Weights of a small mixture-of-experts language model, trained from scratch on English Wikipedia.
Experts: 2 picks a token, a softmax router.
Training: a variant of SOAP for the experts, 338M tokens, 9649 steps.
Below are experts of layer 6 (counted from 0) of a mixture-of-experts language model. Rows are named router (the router's row for the expert), up (a neuron's input weights, with its number), down (a neuron's output weights, with its number) and show model dimensions 0-79. Each number is 50 + 15 x the weight over its row's rms, rounded and kept within 0 to 99.
Before each expert's rows: a language model's description of what the expert responds to. This comes from a sample of Wikipedia text that the model never trained on.

# expert 24
What it handles: Linking prepositions. Prepositions and linking words after nouns or participles, notably of and for in titles like Minister for Agriculture, plus using, including, with.
router:39 34 74 44 31 20 45 46 64 26 58 17 22 63 31 64 35 64 62 58 50 82 38 50 63 36 41 46 53 68 60 61 37 57 67 36 48 54 35 68 56 46 49 69 39 19 39 73 37 59 67 56 57 51 36 27 54 49 40 34 65 39 34 76 48 59 40 53 46 45 50 44 39 54 43 46 23 43 58 75
up0:47 49 63 30 56 32 60 52 47 44 65 61 68 74 52 65 55 37 49 43 99 42 51 65 26 48 40 42 89 18 27 28 41 38 56 84 53 65 81 33 31 52 73 53 28 46 55 62 17 32 74 40 48 60 59 50 68 84 69 69 52 31 39 39 72 71 43 57 33 46 27 50 55 58 58 71 51 64 27 46
down0:49 40 24 55 48 45 46 68 32 59 31 76 62 56 47 57 33 29 31 30 64 06 44 58 59 48 49 58 22 43 46 44 25 74 60 55 55 30 64 64 73 47 40 45 45 52 46 25 46 30 75 48 74 48 45 53 62 59 51 62 46 31 38 56 61 34 42 36 16 45 30 38 47 43 40 64 61 33 32 40
up1:65 54 67 71 49 32 51 46 41 26 23 59 53 40 42 44 27 55 62 64 55 64 56 26 71 55 70 46 55 56 48 87 62 60 70 29 64 71 36 66 59 52 42 36 46 31 41 71 61 56 72 59 58 43 42 36 37 75 34 41 72 66 47 49 32 33 48 27 48 46 78 32 39 41 46 47 63 50 64 53
down1:52 28 55 59 37 56 44 66 33 25 33 28 65 44 48 62 54 56 88 58 44 38 65 69 62 68 73 32 40 56 49 54 38 74 44 73 43 40 47 51 61 23 58 31 26 70 49 51 64 52 30 43 38 54 46 63 48 64 63 57 43 58 58 39 19 19 48 62 59 26 60 64 38 40 50 26 68 41 32 39
up2:49 55 27 62 50 49 47 79 59 53 39 37 28 63 38 40 49 43 42 57 54 64 31 50 38 42 70 45 35 40 42 54 62 27 61 72 38 28 36 52 63 25 51 62 50 39 37 55 50 47 50 37 66 48 38 47 30 41 64 65 55 66 65 59 48 48 66 35 34 84 61 39 59 45 35 78 55 22 51 51
down2:69 57 42 79 26 25 51 39 72 62 32 42 73 35 56 53 50 62 32 67 74 27 46 55 48 70 56 42 42 53 39 51 60 40 62 70 51 40 41 50 51 71 41 48 39 50 68 54 55 56 44 53 42 62 30 55 60 64 56 42 53 12 53 61 64 60 28 38 39 40 50 49 45 72 75 77 55 55 51 41
up3:66 57 62 54 43 57 40 64 63 52 39 38 57 29 62 58 49 37 68 39 56 66 57 62 74 24 69 36 00 49 60 20 80 28 55 48 69 30 50 58 59 51 63 80 62 74 39 41 30 47 33 33 42 76 41 70 58 77 36 40 63 49 74 68 51 54 69 56 46 56 42 50 45 61 45 51 87 58 53 66
down3:67 51 58 60 24 47 58 51 51 60 35 65 53 25 63 68 42 30 37 84 52 39 37 66 44 57 67 64 41 61 33 61 52 20 45 52 49 50 38 39 60 65 56 49 33 45 63 73 49 30 48 50 47 81 69 58 61 55 23 62 48 36 62 66 50 49 67 56 74 42 52 35 71 76 56 74 47 40 55 41
up4:60 44 43 84 48 38 50 52 63 56 58 47 44 72 74 53 60 44 44 25 69 29 47 56 45 62 40 34 51 70 44 36 78 47 54 66 90 62 48 49 29 68 18 56 44 47 40 53 44 53 46 58 46 16 55 60 61 33 40 50 73 53 27 64 55 74 45 57 59 66 38 32 56 34 36 35 16 51 63 41
down4:46 50 70 55 50 69 31 54 66 55 44 34 75 05 63 64 79 70 59 63 55 57 44 64 59 23 33 42 60 61 54 67 39 59 48 19 72 42 30 30 83 69 33 60 52 53 34 53 59 30 26 58 34 34 34 40 44 55 45 40 48 65 28 46 47 48 57 39 46 34 41 60 56 37 90 70 38 60 36 31
up5:77 50 33 57 43 52 73 51 40 34 49 76 52 54 53 40 56 65 80 49 36 58 39 62 53 28 58 87 30 42 65 60 67 27 35 25 64 56 42 66 59 50 54 23 52 43 25 22 36 47 61 52 33 71 53 45 48 50 19 35 60 59 64 46 16 76 79 50 60 50 49 67 44 53 46 31 58 70 41 64
down5:58 35 54 49 08 42 55 42 74 42 58 48 12 34 32 63 54 44 55 37 54 40 53 24 38 42 21 57 58 54 47 77 34 44 40 61 60 69 62 43 77 37 64 45 52 39 47 47 35 51 54 24 65 57 41 17 73 69 36 37 63 46 71 59 36 86 70 55 48 34 53 64 56 31 51 19 55 45 48 54
up6:42 38 25 55 47 50 45 29 63 58 28 67 44 49 37 25 47 58 30 36 70 57 52 55 29 37 29 71 57 71 42 74 46 35 71 34 29 41 47 34 28 47 24 54 58 47 71 54 44 65 39 89 55 46 42 40 42 46 49 43 63 52 43 54 60 51 32 64 25 60 49 50 55 38 41 65 69 71 69 51
down6:57 30 60 42 17 63 62 47 48 72 54 62 57 45 78 51 42 59 87 51 68 43 61 40 57 71 47 49 50 65 57 68 49 43 59 35 56 53 48 23 35 56 34 55 52 48 84 56 42 81 45 44 45 51 36 54 25 57 39 22 34 74 15 44 42 70 34 34 39 59 28 50 58 63 34 46 42 26 68 63
up7:20 23 73 61 53 99 61 54 48 51 26 64 60 48 48 49 24 44 30 50 53 49 42 51 59 48 40 53 58 30 37 46 34 71 33 72 51 29 72 59 46 29 57 49 37 48 30 31 61 21 64 46 40 50 30 38 48 59 43 67 48 68 19 60 33 89 48 60 55 63 42 53 51 62 60 34 60 64 71 52
down7:32 37 54 15 89 35 44 41 62 51 49 57 73 51 58 69 32 28 54 63 48 45 38 37 36 64 35 58 55 75 29 63 45 44 46 53 59 62 57 41 29 67 44 38 56 29 59 61 50 51 52 38 41 35 30 77 49 38 78 46 33 43 73 28 37 71 63 37 41 44 66 38 50 40 52 72 29 49 80 53
up8:47 43 34 64 51 42 32 37 61 69 33 32 30 58 64 42 58 58 51 18 47 55 60 46 39 56 48 46 66 70 49 46 89 37 60 28 66 36 38 51 52 48 38 37 58 41 41 40 50 45 41 59 62 24 65 39 48 29 55 34 46 67 43 59 52 48 30 78 36 69 61 40 43 36 23 71 33 31 69 32
down8:28 62 47 32 31 37 51 48 17 30 49 48 08 41 47 47 24 60 33 57 58 51 31 32 47 53 39 46 46 27 54 40 42 26 39 70 47 53 54 53 70 26 31 57 52 75 60 53 69 36 28 26 49 32 56 47 55 52 67 74 50 60 47 42 82 64 48 47 53 58 35 74 77 27 30 62 71 46 25 34
up9:82 46 60 67 52 57 41 61 74 71 39 58 57 65 44 57 44 88 33 67 47 79 43 72 42 46 76 67 25 28 66 31 65 34 29 51 75 54 54 60 35 41 42 25 49 44 32 13 23 33 46 23 52 68 54 43 58 74 48 26 22 30 64 49 52 58 52 55 46 11 54 51 61 73 44 44 55 69 32 67
down9:54 38 48 44 73 20 77 65 65 53 44 53 55 72 44 52 47 48 11 55 30 08 65 31 44 26 47 75 67 66 53 43 52 61 26 60 64 71 53 44 39 35 51 77 57 21 54 49 48 76 48 64 46 54 50 28 66 51 55 49 54 36 55 67 40 53 54 59 82 45 70 24 71 61 59 66 48 42 63 47
up10:64 50 74 74 46 45 42 81 38 39 54 47 62 48 63 70 57 35 79 30 34 29 86 67 26 40 56 54 40 32 64 51 59 63 44 46 47 60 46 46 39 75 51 38 66 50 67 20 27 53 71 50 36 63 47 25 72 54 43 69 59 72 50 36 70 45 67 40 64 78 50 65 51 55 64 64 42 49 64 58
down10:20 33 65 54 27 21 54 32 34 76 61 59 63 50 45 42 45 67 59 50 52 48 63 60 54 42 47 52 47 32 50 30 27 65 32 39 73 21 48 45 53 38 30 76 49 76 64 39 53 22 55 47 39 47 66 49 42 42 75 65 32 47 64 66 54 46 51 40 67 67 57 39 44 49 52 67 51 10 25 59
up11:57 39 45 48 50 40 36 62 54 68 45 66 54 46 33 52 69 67 23 70 65 58 69 38 34 64 46 57 55 46 76 36 46 10 50 55 66 52 34 48 50 46 79 36 63 50 72 52 43 64 39 65 71 46 43 48 47 48 53 49 47 48 53 52 31 64 34 37 19 51 79 46 61 65 07 32 53 29 81 67
down11:59 61 74 45 32 54 52 52 55 42 39 51 52 62 55 35 55 54 60 52 41 76 48 53 50 52 57 64 32 48 65 53 48 76 30 49 30 61 76 51 41 45 66 57 53 66 81 34 52 63 41 62 67 65 49 37 48 55 51 51 80 42 42 69 55 24 44 60 56 75 76 52 22 21 54 23 58 57 46 29
up12:35 41 44 60 45 48 26 93 45 57 26 39 38 68 60 37 53 64 55 28 36 36 47 49 45 53 64 71 45 84 50 51 30 56 57 66 26 44 56 65 41 40 44 50 42 66 13 62 59 41 56 53 59 37 22 49 60 25 52 76 57 51 44 38 34 58 55 51 52 28 50 57 51 46 33 35 56 16 49 64
down12:47 54 31 64 35 78 49 73 47 58 61 47 38 70 57 34 40 65 42 42 74 56 22 51 41 54 75 56 56 67 60 44 38 99 45 72 51 55 41 75 57 50 73 77 31 54 32 89 73 40 50 60 63 47 42 42 37 12 55 42 63 59 67 59 46 50 30 56 58 37 33 55 39 39 47 43 42 14 36 47
up13:34 47 36 67 49 54 45 41 49 36 74 62 53 30 75 54 65 61 78 64 47 45 58 44 73 56 25 35 63 09 74 37 57 48 58 46 61 41 56 56 47 66 45 39 52 60 40 16 44 47 75 24 47 35 62 53 24 30 47 43 64 51 34 31 62 70 29 40 34 60 62 48 52 42 51 61 51 59 71 51
down13:27 47 44 46 46 52 49 42 62 50 62 43 52 34 46 42 50 57 83 60 40 38 29 49 28 68 57 24 67 31 46 34 61 86 42 46 50 41 44 53 36 62 46 44 63 66 27 66 64 47 41 45 38 24 49 46 49 35 37 54 71 44 34 41 23 43 21 27 50 37 47 48 32 62 53 52 26 31 70 61

# expert 21
What it handles: Spaces and open brackets. Bare spaces before numbers, open parentheses and brackets, hyphens and dashes, as in Falcon 9, Moholy-Nagy, Barbados (13).
router:53 45 53 47 60 83 55 55 58 70 73 58 32 43 56 78 36 60 46 33 38 63 43 38 49 56 48 42 47 49 64 53 56 71 81 57 81 86 46 50 72 59 59 41 49 58 33 46 50 34 52 66 64 54 68 38 34 73 71 70 64 65 63 34 34 69 35 41 52 49 51 25 56 34 67 58 29 47 33 68
up0:43 38 40 51 54 41 42 63 47 39 39 65 43 43 76 31 49 51 16 43 59 56 49 65 47 42 34 39 52 55 70 35 62 50 48 28 46 59 45 45 79 46 27 52 45 55 74 74 37 51 58 57 55 32 39 70 44 55 46 53 61 15 59 66 63 35 57 49 92 36 84 72 63 39 49 62 54 56 38 44
down0:61 52 35 53 75 29 37 72 48 60 42 71 55 35 36 70 54 48 62 47 79 42 46 60 45 67 77 34 68 37 43 48 66 40 63 51 55 44 74 53 65 43 66 63 30 55 21 47 39 43 41 59 55 47 55 41 43 18 42 18 55 45 56 48 53 59 66 29 27 45 45 60 79 77 45 18 59 40 46 64
up1:64 56 55 58 53 41 47 45 48 75 38 47 51 41 55 56 67 45 43 71 38 41 75 60 43 67 52 65 54 40 43 50 61 83 58 69 44 44 60 25 47 55 34 48 43 56 30 49 53 38 48 58 54 66 24 81 41 61 45 50 26 65 66 38 11 45 33 74 78 42 72 52 61 63 39 50 50 32 18 57
down1:51 52 48 52 32 45 43 16 44 50 43 36 87 48 36 55 69 42 29 63 21 70 30 59 47 48 49 40 33 64 41 63 54 50 56 58 60 42 54 48 60 54 32 47 14 63 25 49 54 36 49 59 42 56 32 66 41 47 38 51 42 39 69 55 31 58 66 40 65 21 54 40 49 50 22 42 74 50 46 44
up2:87 54 74 46 65 39 51 43 41 38 57 35 63 62 31 27 40 54 47 56 57 54 36 77 69 60 49 29 47 53 44 48 20 61 54 52 53 44 34 50 80 49 61 51 55 35 57 79 55 29 68 62 56 22 52 32 41 53 92 43 28 61 28 51 54 27 56 83 42 44 36 27 38 08 56 54 18 33 60 47
down2:71 56 66 27 16 34 41 35 56 37 57 58 99 68 46 50 58 50 34 34 57 45 57 93 60 50 77 62 59 46 33 54 53 36 53 50 68 44 49 30 63 58 64 76 41 18 50 75 68 52 65 54 56 38 62 46 48 28 58 33 55 48 27 32 62 45 45 66 78 42 38 45 61 63 38 66 43 67 39 46
up3:40 45 53 44 61 68 37 67 33 53 59 40 49 61 23 72 63 41 84 51 53 49 43 75 79 49 55 28 39 69 51 53 26 44 43 19 30 72 63 38 79 52 44 47 59 54 36 59 63 57 50 63 47 32 24 51 57 37 62 48 67 53 32 84 50 53 70 60 48 69 55 58 46 49 90 73 17 41 65 34
down3:50 35 59 14 62 40 49 48 65 43 52 62 48 63 57 53 32 40 31 56 45 22 29 70 59 38 58 60 56 43 84 47 47 75 53 32 38 23 52 74 60 69 35 60 66 48 62 57 42 58 69 67 53 31 66 58 31 80 80 68 37 44 53 57 57 49 74 49 32 29 49 47 59 64 61 49 42 77 44 39
up4:45 50 79 51 41 64 52 67 81 41 55 47 56 41 57 62 61 53 61 39 42 64 73 55 47 68 56 49 32 77 32 37 57 74 62 56 34 42 48 65 64 68 69 18 32 50 35 40 22 20 36 53 60 78 32 26 39 76 43 18 54 40 62 72 52 53 44 46 38 88 43 81 75 51 86 53 39 57 30 36
down4:70 46 55 66 70 68 64 56 42 59 68 56 49 27 38 53 76 50 47 38 24 40 40 49 46 33 55 60 46 42 40 28 41 79 19 45 53 67 33 46 50 47 81 80 57 30 57 36 82 69 64 56 39 54 58 48 49 63 62 40 68 80 60 60 50 76 68 13 58 28 51 43 54 43 18 73 54 57 35 50
up5:66 72 35 50 58 67 55 73 43 42 53 49 70 53 50 25 47 59 48 50 69 54 61 27 37 42 73 69 60 19 37 25 40 54 69 57 46 67 51 37 30 52 50 34 33 61 60 53 55 56 62 55 57 61 24 50 61 28 27 63 55 61 18 45 30 43 38 64 59 26 43 37 38 65 44 72 53 65 41 60
down5:57 37 06 61 58 34 60 48 65 62 49 33 47 22 39 58 36 56 34 71 42 09 63 48 55 41 28 64 49 40 40 81 70 63 59 48 68 55 34 64 07 72 29 51 52 33 48 36 41 36 41 57 80 45 54 53 49 56 47 67 46 78 59 47 63 71 32 45 47 55 49 32 58 45 57 73 48 33 29 41
up6:37 33 41 51 52 58 59 61 66 57 40 38 60 65 53 49 49 40 47 55 54 81 58 21 59 68 54 48 29 44 50 26 64 41 51 69 59 95 73 29 42 31 66 67 40 65 53 51 54 47 30 43 53 70 35 46 48 51 65 28 47 44 46 67 63 31 48 31 40 60 37 38 58 67 63 54 72 56 56 42
down6:40 48 66 54 82 40 61 62 53 39 47 56 32 66 79 40 72 35 39 53 30 49 40 74 44 55 62 65 45 40 40 33 29 32 28 32 43 69 54 19 31 41 62 55 45 42 31 38 29 50 44 23 43 46 31 60 83 28 60 57 50 38 20 62 49 48 44 12 53 71 42 41 80 47 62 43 59 61 46 49
up7:59 16 60 78 26 33 82 36 59 24 54 72 70 42 46 49 50 39 29 54 71 35 60 21 40 58 29 56 53 69 54 46 60 62 53 52 57 32 50 57 70 27 43 55 78 53 67 52 48 44 44 55 50 60 74 49 57 37 53 46 33 36 65 68 26 76 57 36 61 56 37 44 65 35 59 50 58 53 59 27
down7:49 67 37 52 12 02 52 45 52 26 49 56 45 22 47 62 33 73 50 58 40 59 48 18 57 23 50 55 52 13 57 59 47 27 42 55 62 69 79 45 43 45 47 48 35 39 60 73 45 68 68 62 52 63 24 65 41 56 54 41 62 46 67 65 40 66 45 45 44 62 50 69 62 52 20 52 26 27 59 33
up8:49 58 58 73 57 48 84 59 40 25 42 55 55 68 42 61 21 53 68 33 59 50 48 44 60 75 32 69 41 32 37 35 80 57 42 64 37 62 58 63 62 58 49 58 55 68 46 55 46 16 32 22 39 54 36 66 46 34 41 52 56 51 69 43 51 66 82 45 56 58 54 40 43 15 41 55 26 63 32 58
down8:24 47 68 47 36 73 41 57 48 33 50 63 48 42 60 55 46 35 66 63 34 29 47 33 54 56 40 79 14 28 43 44 58 81 45 58 54 49 52 59 47 60 50 55 62 80 58 47 27 41 67 53 64 42 53 59 22 46 30 56 39 74 81 32 46 33 53 65 22 58 74 43 49 55 11 27 49 44 37 48
up9:29 49 57 52 37 72 77 73 42 40 63 32 23 44 37 45 66 99 56 69 57 40 22 48 54 20 58 53 51 42 79 55 38 03 53 61 43 71 56 58 72 50 63 38 53 47 24 47 75 43 48 68 50 39 51 44 70 24 45 40 47 55 54 49 43 61 29 48 57 27 54 64 48 64 35 46 43 52 53 52
down9:39 68 24 39 42 38 63 53 56 21 56 66 55 56 34 55 53 42 46 62 39 83 43 51 62 42 55 36 40 62 40 60 67 23 67 60 81 61 27 58 48 64 32 36 22 33 42 40 32 55 50 56 46 51 62 21 71 23 50 53 76 58 61 44 66 56 58 12 58 47 60 40 41 46 51 56 35 50 72 42
up10:52 35 78 52 50 74 49 46 65 26 42 43 65 57 43 52 62 56 42 66 21 36 74 39 55 60 52 29 45 82 57 64 31 62 42 67 41 58 41 60 28 61 52 38 19 28 84 72 49 48 47 50 57 41 40 45 50 62 63 55 61 63 19 62 68 52 36 45 72 56 25 30 48 27 57 70 48 67 87 69
down10:45 25 69 63 39 54 33 50 43 41 55 75 63 34 24 63 61 09 65 49 46 55 41 51 72 23 61 68 57 75 48 60 59 43 43 57 56 29 67 38 40 63 55 55 53 91 57 43 39 58 48 67 38 41 47 32 44 56 73 59 46 83 41 45 45 73 54 16 32 40 58 24 64 55 39 39 58 68 66 42
up11:76 58 37 44 51 59 61 65 38 46 39 70 45 68 21 43 62 80 62 25 33 47 43 58 70 71 52 54 77 51 36 52 53 62 35 39 33 62 61 70 60 46 27 56 37 57 75 48 47 40 56 55 53 67 57 73 68 55 48 63 45 26 38 63 44 47 40 69 27 62 33 44 68 67 57 74 45 54 42 32
down11:56 47 43 64 70 45 42 59 56 24 62 48 78 58 54 61 68 63 21 30 46 57 54 66 46 46 38 52 68 66 65 99 81 60 58 27 53 32 67 38 78 68 46 39 33 29 72 61 30 66 65 48 41 23 33 63 50 50 61 40 56 33 56 69 47 33 48 44 59 74 47 37 51 57 34 32 31 49 63 52
up12:63 37 42 41 71 56 55 73 64 41 67 55 63 61 57 96 42 61 63 54 73 51 60 38 67 80 49 49 38 72 52 58 60 21 46 41 50 55 65 55 53 65 38 34 72 45 43 52 58 21 34 64 59 54 31 62 69 34 43 51 34 37 48 61 31 79 68 23 11 27 28 50 59 40 79 44 19 46 56 76
down12:54 32 47 34 13 57 48 32 50 57 47 81 59 71 43 55 63 57 23 46 60 75 78 42 55 78 20 51 50 56 40 36 25 68 14 39 41 49 29 72 41 38 47 32 61 58 40 61 70 82 66 49 74 68 46 34 34 65 48 40 49 36 51 32 55 76 40 56 43 31 63 64 49 36 29 30 33 51 77 48
up13:41 00 65 69 44 42 32 62 83 34 52 49 41 40 50 37 44 62 48 38 15 46 64 51 45 48 34 44 56 70 37 66 47 66 57 52 39 51 57 46 54 22 38 70 29 41 78 63 57 73 33 57 75 21 34 26 51 41 67 47 45 51 48 34 41 17 36 45 36 75 33 15 38 47 74 42 66 37 57 38
down13:62 41 52 50 79 76 34 54 26 54 41 46 71 28 54 80 43 39 41 63 16 55 58 43 46 43 59 44 72 48 43 28 63 54 58 58 46 46 41 75 35 36 55 49 59 39 63 48 59 45 58 45 39 50 64 31 42 54 33 48 57 54 64 30 56 70 42 44 69 62 50 63 89 40 99 37 43 75 68 36

# expert 22
What it handles: Articles in achievement contexts. The, of, at, in before named charts, awards and competitions, such as "at the San Sebastián", "on the Billboard 200", "USA".
router:61 50 54 50 40 36 37 12 56 56 45 36 50 44 56 71 67 53 79 40 67 59 73 57 25 38 40 52 43 58 44 44 62 36 34 39 42 40 46 66 55 31 29 25 21 18 51 53 78 68 44 43 68 71 46 44 53 28 40 38 59 33 36 34 56 47 51 41 33 63 58 65 63 55 31 65 34 55 74 41
up0:37 55 39 69 64 57 68 48 11 44 46 45 53 45 52 52 39 37 71 22 47 36 71 16 89 57 49 28 44 51 44 68 61 31 21 30 58 44 63 75 40 47 66 35 49 63 66 52 60 60 59 67 64 34 36 37 41 39 85 30 47 40 64 66 53 60 65 75 54 71 19 49 56 74 58 63 49 32 59 60
down0:55 45 30 39 55 47 43 56 70 47 57 21 81 36 49 23 32 54 52 49 48 30 44 69 44 56 29 59 31 45 60 56 28 58 36 41 50 36 72 50 46 56 41 68 44 11 47 42 29 34 61 39 39 43 51 52 69 63 58 23 51 48 65 67 77 46 49 67 42 12 70 50 40 50 35 41 56 65 84 39
up1:45 50 19 65 63 39 24 59 45 98 60 39 68 58 36 40 30 48 53 49 36 26 43 66 33 43 42 41 54 50 67 50 61 44 30 61 56 47 40 25 53 47 43 41 66 42 21 60 68 35 38 37 59 60 63 59 53 51 42 41 55 51 28 48 62 57 47 46 35 72 66 39 35 64 33 66 39 38 85 67
down1:75 60 54 40 35 81 64 61 59 24 41 63 54 50 35 52 76 73 48 43 43 36 46 28 50 58 66 23 56 31 31 54 15 47 58 34 60 37 45 74 57 65 38 61 61 48 65 62 48 51 54 50 37 62 73 50 63 36 76 33 33 35 57 47 63 60 40 54 41 61 47 57 48 52 54 46 64 49 35 34
up2:47 69 52 51 47 44 74 35 42 51 39 83 47 58 72 37 56 24 66 40 69 37 40 44 51 64 48 53 42 47 48 80 67 61 44 54 46 60 41 59 62 55 54 30 51 60 39 56 68 28 39 65 35 39 53 30 50 38 68 70 70 59 46 59 39 60 19 60 76 76 57 52 13 37 47 36 41 56 65 41
down2:51 22 53 78 18 16 70 22 61 49 53 66 55 38 51 49 65 71 49 51 63 44 52 43 37 55 55 63 53 24 69 61 43 41 30 46 54 62 54 46 55 56 65 25 54 43 44 26 22 67 50 31 46 51 41 52 76 56 39 47 48 62 59 48 51 23 58 46 49 47 75 46 22 23 36 60 59 50 29 51
up3:54 52 39 56 53 49 37 59 34 54 21 35 41 51 44 62 34 26 54 58 38 86 36 51 53 39 45 41 69 55 67 43 43 59 75 65 41 52 37 51 58 40 31 21 44 32 08 60 64 37 57 54 55 44 35 46 51 09 44 56 43 58 48 59 18 47 50 44 50 53 23 51 27 39 12 35 19 42 44 53
down3:54 80 50 39 29 19 34 44 71 39 45 60 31 50 55 24 35 43 72 36 62 33 61 50 42 60 49 52 53 52 40 58 53 46 68 42 89 36 61 55 68 38 40 61 39 45 35 69 34 32 55 37 44 55 57 13 30 55 63 39 21 19 34 44 52 34 46 50 60 68 68 49 47 22 41 28 36 46 54 55
up4:52 58 43 42 44 57 38 33 45 62 49 46 40 63 31 29 41 31 44 49 48 47 44 82 59 55 41 41 73 69 70 61 59 30 37 50 52 50 63 47 68 54 74 29 58 61 51 44 70 39 39 68 36 44 54 41 48 16 48 58 60 54 26 53 61 48 40 89 41 64 75 33 34 77 42 26 62 52 58 45
down4:36 81 34 11 82 57 40 40 48 32 62 51 52 40 49 49 37 52 54 75 60 39 77 48 30 43 83 45 73 34 75 48 45 35 62 47 42 55 44 54 34 47 39 36 55 26 83 39 60 67 33 59 66 57 47 48 52 44 62 63 57 62 55 47 70 58 57 47 47 19 68 50 25 28 47 82 52 35 48 42
up5:66 48 49 64 59 56 54 53 42 63 21 84 64 41 38 16 25 32 60 29 63 80 50 77 59 30 49 68 52 68 44 60 56 40 64 66 56 48 42 20 75 72 67 42 62 59 39 44 44 77 73 53 65 29 38 81 33 52 72 55 41 43 44 44 69 64 48 60 43 61 27 41 81 29 41 44 55 72 49 72
down5:40 61 43 58 51 71 33 43 53 69 63 29 74 30 63 17 52 46 64 38 65 63 55 59 56 52 61 08 33 49 55 56 38 62 67 64 60 47 59 77 16 52 18 43 54 85 52 44 55 46 36 49 19 59 52 46 38 46 48 65 40 27 66 76 21 63 38 38 70 87 33 28 41 42 59 69 47 56 60 50
up6:42 46 22 37 54 32 42 35 85 78 04 77 48 53 41 44 66 54 34 75 47 49 49 47 51 42 42 66 64 71 81 60 54 39 52 38 62 22 47 40 28 23 58 42 58 48 62 58 51 51 28 45 52 59 79 60 49 37 54 50 56 44 34 52 51 23 45 39 58 27 86 36 50 48 53 58 20 50 56 70
down6:49 32 62 61 38 73 62 77 51 32 34 37 60 34 57 40 71 30 48 41 67 35 46 76 52 57 45 27 57 31 20 49 66 42 66 48 49 22 63 50 44 61 34 40 26 34 22 68 60 54 65 34 60 31 48 26 32 44 31 65 71 15 53 63 40 51 70 38 79 32 51 43 42 53 67 53 60 35 57 25
up7:49 42 66 70 55 25 28 64 25 64 39 48 77 60 64 31 49 50 54 62 49 72 51 88 39 68 46 48 49 56 41 31 57 43 53 39 40 57 18 60 48 61 30 49 32 47 33 54 36 49 70 57 37 38 44 71 33 58 54 33 49 79 54 67 33 76 69 70 29 40 41 49 46 64 50 34 47 54 58 46
down7:64 31 30 46 33 51 30 35 71 66 52 78 71 48 49 43 73 37 44 62 56 56 60 59 33 46 43 32 29 68 53 53 43 22 77 43 45 53 52 50 73 47 48 54 43 59 55 52 24 74 38 25 46 57 69 67 62 43 53 42 78 62 41 14 66 48 44 14 17 43 69 50 28 44 38 55 61 72 65 46
up8:72 52 07 55 47 30 11 57 67 58 55 47 64 48 59 30 42 63 52 65 59 28 33 49 13 47 42 42 47 53 45 48 61 30 33 33 28 40 58 40 44 65 61 43 38 55 37 84 31 33 34 61 58 56 49 53 47 59 46 18 43 49 74 54 77 50 79 64 40 35 38 22 56 33 68 73 64 59 39 42
down8:40 00 61 50 00 52 31 36 54 36 59 42 44 68 54 54 47 57 43 42 48 67 53 76 68 49 44 56 26 56 28 59 28 33 49 63 49 21 30 57 40 53 65 47 54 19 55 38 36 23 46 50 95 51 49 21 66 66 57 44 72 56 52 32 78 55 30 51 41 53 40 47 46 41 72 64 59 76 79 35
up9:59 35 38 71 54 50 49 71 48 44 55 48 31 63 40 66 28 49 43 39 36 56 44 51 13 53 57 42 48 21 37 46 70 52 62 49 44 41 48 36 14 31 55 66 46 52 28 22 55 49 41 50 60 54 52 51 88 45 41 59 55 48 60 68 45 48 25 45 34 74 53 68 45 32 39 58 33 50 64 99
down9:76 52 41 47 59 51 60 53 74 39 83 54 66 76 74 64 21 54 17 46 56 52 64 61 40 53 57 56 44 40 44 67 65 74 42 25 63 70 60 41 31 73 47 79 49 62 62 55 41 75 67 41 59 70 21 50 45 34 62 44 50 81 23 40 69 55 45 73 35 39 27 87 62 72 53 26 48 38 67 52
up10:57 45 28 45 57 39 59 44 39 42 45 63 35 56 65 55 63 63 42 50 48 49 67 64 74 66 61 45 29 67 32 61 34 75 39 61 44 51 51 60 39 67 62 20 66 42 52 43 32 46 31 68 24 74 61 70 57 36 49 56 44 31 59 82 29 31 61 58 48 65 69 49 81 61 52 30 54 58 67 28
down10:48 56 55 32 95 16 47 33 69 75 74 49 48 49 66 53 68 67 46 71 40 70 66 62 68 56 54 21 32 33 50 58 28 58 61 50 47 20 48 19 18 48 35 44 36 39 54 60 46 37 26 54 57 61 57 41 56 61 46 78 42 32 70 63 92 65 28 42 32 63 62 51 60 45 47 74 47 58 50 42
up11:32 18 22 35 52 62 32 53 34 58 62 59 50 40 69 54 41 23 56 26 51 43 37 38 34 49 76 42 51 30 56 74 60 52 49 74 23 44 54 39 73 70 41 59 63 48 50 70 49 58 32 64 57 41 37 51 60 46 50 13 42 57 45 49 20 28 68 29 21 55 27 28 63 81 40 55 59 57 37 46
down11:52 40 56 15 46 61 77 48 64 43 39 61 50 33 60 60 67 46 67 50 63 44 50 45 57 44 38 58 67 78 39 56 48 44 55 85 55 40 37 63 44 60 60 87 70 62 63 49 54 30 75 62 33 30 50 50 80 63 40 60 61 55 63 50 42 24 78 50 58 72 64 55 90 42 56 80 78 70 50 55
up12:15 34 58 45 48 43 59 63 32 65 43 28 26 64 33 41 50 43 32 58 44 60 48 55 28 57 56 56 26 42 55 44 74 46 54 79 49 42 50 51 46 37 54 75 63 66 59 52 65 40 46 35 64 44 45 64 59 40 45 62 85 35 63 54 62 60 67 49 37 76 37 59 46 21 30 75 50 44 85 54
down12:39 62 60 45 24 32 40 40 53 34 53 31 45 48 72 49 62 37 60 39 43 43 36 51 43 43 38 44 54 78 62 52 52 68 54 73 63 72 24 33 44 40 42 63 32 44 49 32 35 52 73 56 67 46 85 38 51 52 49 72 57 45 47 23 76 53 71 61 54 46 38 85 56 28 56 71 48 68 42 40
up13:53 24 47 37 50 43 55 51 46 26 63 54 56 51 53 28 60 43 67 27 35 50 26 46 48 66 28 49 81 52 61 66 48 63 54 37 68 30 47 73 43 55 56 65 26 55 60 56 46 54 35 40 36 46 35 51 77 57 55 35 60 42 50 40 68 60 48 33 42 30 07 54 40 51 74 62 48 48 21 36
down13:55 42 54 45 20 87 24 80 56 25 56 57 59 57 84 41 44 48 31 54 44 65 62 48 45 60 59 52 49 38 62 54 53 55 54 66 44 58 44 62 46 58 79 20 42 28 28 37 61 42 79 79 48 42 57 53 16 51 49 75 43 61 54 65 46 43 31 59 54 31 54 56 46 46 75 50 56 51 57 56